python train.py --hidden_size=448 --n_experts=64 --router_score="sigmoid" --normalize_top_k=true --routed_scale=1.0 --router_noise=0.1 --beta1=0.95 --batch_tokens=[32768, 65536] --train_tokens=1006000000 --max_steps=21246
Below are experts of layer 2 (counted from 0) of a mixture-of-experts language model. Rows are named router (the router's row for the expert) and show model dimensions 64-127. Each number is 500 + 40 x the weight over its row's rms, rounded and kept within 0 to 999. Numbers have three digits each.
After each expert's rows: "mostly gets" lists some tokens that are sent to it at least half of the time. This comes from a sample of Wikipedia text that the model never trained on.

# expert 38
router:535489490453540465545524447561487451505509500500548514483488477490541506493514450488514515446422552455504551446522496499472469451552534594525524560433581513524538466506517546541516495530559533
mostly gets: "°N", " —;", " ±%", "iro", " coach", " ESPN"

# expert 43
router:570474514405534492518511531492515490519525546462484448489470487498461507498543562509500509521567514525501485455559471509502553471485573470423449576501581461500502498472501436517503429514573458
mostly gets: " ", " estimated", "–present", " Since", " future", " re"

# expert 12
router:564491530444560471504534557497478502486529493460525458492487497511488552492522524487523485502540528512514443404530480516495518461463542467397477556497574464511501494448467455512497437518570431
mostly gets: "á", "%)", "лъ", " ✔", "а", " Bak"

# expert 59
router:529477450526449504521426484448484561497468563510438525509440495513441514448490481496477542525549459521492491517497497448507431488486521517499579487580505480536461513534453474483496454514454512
mostly gets: "ing", "ed", " later", "age", "ine", "ers"

# expert 35
router:485538491492513538501514469547513485496524507566509513471526530497531522530469480540472479454462516427496475537534516531490500564527480468477455588524455540494517530486477572521470438496483513
mostly gets: " football", " League", " league", " FC", " coach", " Football"

# expert 52
router:486537542530502531468531541512487509481471542482534594506534464571454528506551428499443543525541504486554558493475540514528456486511441497436503481547506561550474608468508516549471452559452487
mostly gets: "s", "ed", "us", "is", "es", "e"

# expert 27
router:490578488579482516448482570447454490517501433447567553497501473448469448423558551481534546524505483523486484440516508493488536543431447490511510422554510408482427451533460481547491500515484524
mostly gets: " it", " one", " not", " first", " time", " other"

# expert 39
router:487519522483492518504503495547520536486499488483541538540548472503471433557543531553470488506495525543486506492519479462462548569451520546443469552499470543487559482469508553587464513540410504
mostly gets: "'s", "|", " his", "==", "===", " her"

# expert 31
router:443499477482426456530525433461502537520541514543500547489490522468579463535475469504480521435492544492545433520540475468420455486486503481496520508463495502428574517461570498502464541537530499
mostly gets: " part", "ib", "ud", "iz", "ec", "up"

# expert 16
router:563478527426560487495538559503482504493538497452520464497469481503496554489527532501511484495542523521518434411538477517501512465463535483408479568505576457508509494454466459506493443518556436
mostly gets: " episode", " €", " using", " Alex", " himself", " GK"

# expert 61
router:515532493454514453535507453442533461485493501530495521526493485436522521501467509491506533519481463447486439474495514525528551452483520519475476577535582460512454499493480461483621439488512501
mostly gets: "°", "44", "64", "49", "67", "45"

# expert 21
router:504536459441528456589498523526555538518477482481397509467537493454478446492548490475461467512480522470420580487442483438528542432525457524520459531574454531510524483595490471446464548441536570
mostly gets: " –", " In", " -", " —", "In", " including"

# expert 20
router:487473453575491556407466495494467494492509475495454494469456482505541502437588583507530492494546508505500553490474562544470518473504577482479559482448498455485442461517521487469388520453508465
mostly gets: " New", " other", " United", " more", " City", " County"

# expert 34
router:485544485434503522538507524488510525511478516546514449486492552485498481511474551536564550413445548495470444466471461432533461511496477519567544466465572574473576529501497589433564516543507560
mostly gets: "'t", " Pos", " Jr", " Nominated", " vocals", " chart"

# expert 60
router:565502455505509498461547551513430507516478585440530424493466564429493538502531471543489520569444499505533480442546571482470510507600483488433495543427521551555507510520486507516505445471557539
mostly gets: " ", " force", " This", " this", " forces", " Thur"

# expert 2
router:506531510553560579528537564561563469469527480471427522489512483490518557563499494507429507464499524484577509478435469497462488509427481518569516502510536468491489517430551548524559523482497500
mostly gets: "0", "6", "4", "9", "%", "5"

# expert 47
router:417461529553509513460468582527469524475399531456442453495488455541520503563546560489576469547455524517423541557494487517439499459427554479528494497403481526496493467521516451458529493433533434
mostly gets: " United", " South", " American", " World", "I", " USA"

# expert 40
router:517486579478503487529524521487549528515468497414531457473440494464475538479567501563451589584539513532516446552499496434502440563526403531472539479507494467505483479453532495518462530484507537
mostly gets: " an", " he", " his", " a", " her", " this"

# expert 24
router:515522447499459496471484540496465476545514477520494548522466436486606492511485511499527474531480542452529535510500469475413497500492544493550531550503558489458482524545508590506574501553512481
mostly gets: ",", "\",", "),", ".,", " novel", " album"

# expert 1
router:566486530428565478489546561506484489481543499457518464495494494504502564484530517484511487498546518503516439410535491529512530467459543483395475553509571456508504494449477460506485434515563439
mostly gets: "List", " Career", ".D", " tr", " Call", "ase"

# expert 63
router:545531481483531526504580565474501511490484487461521465539455535516445501495524411507501460491482466536461484418500548507521446386440505507478490515499529472508516470511508482487508470520538451
mostly gets: ":", "-", " are", " also", " is", " were"

# expert 58
router:554484531426557482482536561493476485499526484460530458505476490505493559483525529506502494493528516526509437407539483521491503470452553482409471551509571461508500488462483459504489444506565442
mostly gets: "idae", "ak", " Khan", "sson", " video", " Theatre"

# expert 10
router:554493488468422493456528493525447447511475625473497500493479474501554498476473433553517508527496471552461558518542545509426536526494495451500405513537509459453453510518503481460457512513489572
mostly gets: "op", "is", "ip", "iz", "ach", "ill"

# expert 28
router:520539434503492467503439455472432457449460491530481460555425471464476471501430535535499530488453442540489563478520486474558493535448426503451536521509563545518503483456491522496538509510522454
mostly gets: "\"", ")", ")\n", "),", " |\n", ")."

# expert 44
router:440503516472506503505533425484569515504525545587490511489378463502486515513513541461503514470489433478508520547458492457527430490490447453460522490526529537503494501518510426530463505473550496
mostly gets: " \"", " (", " =\n\n", " this", "(", " '"

# expert 50
router:474487507505545508593538534511470528549527464490495527523443456543383444486567472551479507479479490492519455524580508451491523557451525524490449491497527538543420522548511515464451545574466541
mostly gets: "ie", "ian", "ley", "ation", "ton", "ion"

# expert 55
router:520474482486487551499490465369491513565560603458438526525552505521498575445474528511501578478534526470480460556436482474447489491524548433426537486512523448509502503512429530504554542520401507
mostly gets: "al", "ar", "ad", "am", "er", "c"

# expert 29
router:407495469555479525508485535387450524514460425492483444511457494502411479488471494556454472510537455520536537579496502474499474525427585516516456483417502511494477469471538472566504505518544464
mostly gets: " States", " State", " they", " USA", " American", " York"

# expert 56
router:494504517522543530487471568539538474507528414453489504474452473448498493483543481483454507482488528492438527522474522507526460472446596538540538544513474508417496528523527521457517530499467541
mostly gets: "4", "6", "7", "3", "5", "9"

# expert 14
router:424509521495527526496501511454507488523451520503407469568507516436601492472430455445435481517555465517524518477480553461471527569522541495581510485446534489564461459466509479482493533545501487
mostly gets: " would", "95", "97", "96", " will", " only"

# expert 5
router:455562520540561579481475512493521524466488453474534514508522521564492485492489487511541441428480595512564533544562505523559522449534475529485500523488510489481584498477522536522519520510496478
mostly gets: " C", " A", " F", " May", " June", " October"

# expert 13
router:509510480424462528512472440496532535477497502554522426461475518519546545493467574478558557469480476443470541484437484547584431480534478504525455531495457484558527486514476497537475496470477487
mostly gets: " (", "|", " $", " \"", " c", " C"

# expert 22
router:492478533413561513491514544501475485523556474453505458513452469501482563491541551530503511493526539540512446421554483517484491478484529481432451584503595489493515460492475469495484475490543457
mostly gets: " Battalion", " cargo", " River", " teacher", " Railway", " JPL"

# expert 51
router:504458484532432498482474366524541390460545469487541482488483510552526471512542535555508530574528454472447487458469474509552481577550541564470436495473396506468399588529468460465480493405490476
mostly gets: "==\n", "C", " =\n\n", " ==\n", "°", "==\n\n"

# expert 8
router:466441483437420512518528467480513480485505522529525519496481458484498507573499521458445532544562526514524498489509522468523473461520478508508510537501446563573500394516506460504487510467444508
mostly gets: " family", " Party", " President", " children", " Republican", " Democratic"

# expert 33
router:537502573435518511482597585500491483520455543497522530520427483544491484533501518495464475470502501483505478451559546549434549484416542467414489521511520495529492442464513424513481425525487442
mostly gets: " such", " by", "=", " Website", " that", " between"

# expert 30
router:585544479514615456507519482482521476452519469466520499459442488455505501466450471510532505491438494546496571480571527509515495503451449467472489465479519495529451516512493502525428433508441431
mostly gets: ".", "-", ".\n\n", " but", ".\n", " |\n\n"

# expert 45
router:550461507442576519498520548535475493503566484447483460518465463530487542493511550531523474490533526529531461457530476485478516511470517454425477576534620442505554446506481465492496481515540435
mostly gets: " character", " network", " number", " characters", " episodes", " relationship"

# expert 3
router:559466540436544479496532559485499514452518527477528495486471486489531491510552578501499442484538504524483482400523467499478538532485539482440485544504590481502502467485516463527498449520537516
mostly gets: " and", " or", " of", " from", " that", " among"

# expert 48
router:458439471477452521524457461544486553465495493499503484438562470493484477491471559415530517527503473489481512488505484457498569466619578488527535492492470532494532454565552450478466549458539509
mostly gets: "_{", "{", ".S", " University", " Art", " Kar"

# expert 18
router:470439561502474513444497459509479481532543429535520464483447518491556487530546550506540486519433492509517533457553458513494556546461512473448454549485388507514553561572433453469546504530533541
mostly gets: "′", "°", "°W", "″W", " mi", " •"

# expert 17
router:472446526463472445455468530496456546564505421487454477529519483474550474506471501433516496495513483576524536516556501518567553459429450524529434552524430482534434487455531489495477608442492555
mostly gets: " \"", "==", " R", "A", " S", " K"

# expert 54
router:509451543524539460503509537495478531475518522474514487445454536469405463523490436533436502524427545507542530576544497516449522468503515491562484467439485603572469528530483501526528467528479565
mostly gets: " captured", " response", " arrested", " programs", " important", " complete"

# expert 0
router:538487513415557472483529512499512502548541504439515470476464455538498571482490527504510495489554508512505446409532498530514536459491541407401465573532576443500492486421490468489493446502539437
mostly gets: ")\n", "\"\n", "\n", ".\n", " *", "*\n"

# expert 62
router:582523524455518534484538530500510501515538481465519504477480512508496520517523530487487482474502538490507427439545453530524550434444478517414518519531559394516540473481458457514499452556557497
mostly gets: " from", " by", " with", " after", " over", " about"

# expert 41
router:477533544419524496460515515549511460509557522444531490558484535485491511438511501501500523537516456555463485587491476470506457448441583548485468503461549509437496505465492472466542443447527444
mostly gets: "13", "12", "18", "00", "11", "25"

# expert 42
router:431469514503493498513435511477495536470525506555496463495497461504516544542499494559501523488551513501490496528565502536517501486539452477507406478470460523458519531561494461497557551538502512
mostly gets: " River", " Army", " King", " Road", " Air", " Town"

# expert 49
router:422462504489497513491514471510553536498553590442576552517473586489429517497490525565467483469518487583487483559456464507463522450532517473508541460477501528550540472534494527503504497460470484
mostly gets: " joined", " opened", " attack", " moved", " attended", " acquired"

# expert 26
router:542501487486529433570547495503475489480501454437541441532498503499491509517524503513497537468512484503545452479506517471531554536523508513495508486532545443511447486438478472455538478462448500
mostly gets: " Z", ".\n\n", "\".", ").", " ==\n\n", "."

# expert 4
router:457516523475556489488485491442475492492456535512547526513457583485519474551533480437487589552397498522462492519460520573517563553502553539447495500439508483525534466439536480533476427496503485
mostly gets: " the", " a", " an", "The", "'s", " The"

# expert 37
router:508540458518495477509517544550430525498498434483552543497537500502509500489458503472557493514486476511451488480576526509539522503520502530549512481522504511446503486521502492545523535480404584
mostly gets: "u", " m", "k", "m", " /", "g"

# expert 46
router:449482427527519465508519497515435545501533462542450509536450464461472493513522509446529532558544468478497492501478437425515461438525442541533514506554477456473527504536519498497548543499446515
mostly gets: " College", "″W", "hip", "″E", " Up", " Dead"

# expert 25
router:463429485515509507529465536505517468498453443434491493507493440503432452497436567504543493478551434469438471488467466412493483547447502451563502542590494503411517566531563532488515557517541470
mostly gets: " to", " that", " which", " he", " not", " who"

# expert 32
router:537478534488454475511490494552471484544460540569541452513545457514498489531482546517530491488368479501459449472492545518507494541583490455544498548557510564557502521472513495495502506513513468
mostly gets: " Z", " J", " information", " Y", " Mar", " Sh"

# expert 6
router:613500498512535467521495529491539502380524545469482446521503454456510527480457575466525428491501503526493469491512448489457490456465590434432451516458550507525474524447543470528539488496529479
mostly gets: " and", " to", " that", " with", " in", " but"

# expert 7
router:449548514531466514465459517473526536540496451490497502465563532477485457512418582489504513470512499438507446498573471500480456545536589457491544538472406504459428478445584496445515451477534519
mostly gets: "B", "W", "P", " B", " %", " last"

# expert 53
router:488572480538454537449418521549470474526521492539560473518495556492476587531460450544487477476479571477531574524482480531515543527444397441506564497512493538502527510491521539540533484522499415
mostly gets: ",", " which", "),", " May", " June", " who"

# expert 9
router:495472486510521518490530553505505455459489459554490516503555457507512509545578526479431447480524522480494472439473479552462438548439489462503491537435506473485457515419457517530430473530577468
mostly gets: "2", "4", "1", "0", "3", "6"

# expert 57
router:571505542518421460469539465502495593512458524469549505493497555525464437500437422541499534462463543562460517551519455450430523454589447537506530431506521476567490578497493562507506563540521560
mostly gets: "z", "al", "t", "ad", "ur", "ak"

# expert 36
router:542465516526561482533524515516524477526564512497471458554462508493395502548526465562527502504536553503439383519525451516581467527469447517482440469426518549473466531488548515516495478470524500
mostly gets: " is", " was", " were", " are", " has", " had"

# expert 19
router:487511536470457463483501544515539516471502514525583510497502445504547470520478449531471416461546510473543487569476531544489474601515484526546486489558527483478507426503533524517599519588502441
mostly gets: "z", " May", " June", " years", " October", " November"

# expert 23
router:486447554487620453616486488588504417448497540445529477522530508537555494473525474593539451478544526460543527520540527538499475524481522573519454508471579468501578534444518546535426446521515522
mostly gets: "–", " her", " his", " their", " him", " its"

# expert 15
router:500471553495521574536544538551481459451460447491509478463558533433530493509475577470542486475464523533476492465491500545465488487503527462520501550438518558467484508526463491604527454440498496
mostly gets: " or", " New", " E", " U", " de", " d"

# expert 11
router:547451487485410497506465512456543423485543548478482505475538473558536519560467483542419475503507474517543500471496471537492538490437589438482492554499496476483477437511482475502534446525480547
mostly gets: "man", "20", "ha", "her", " Bar", "mann"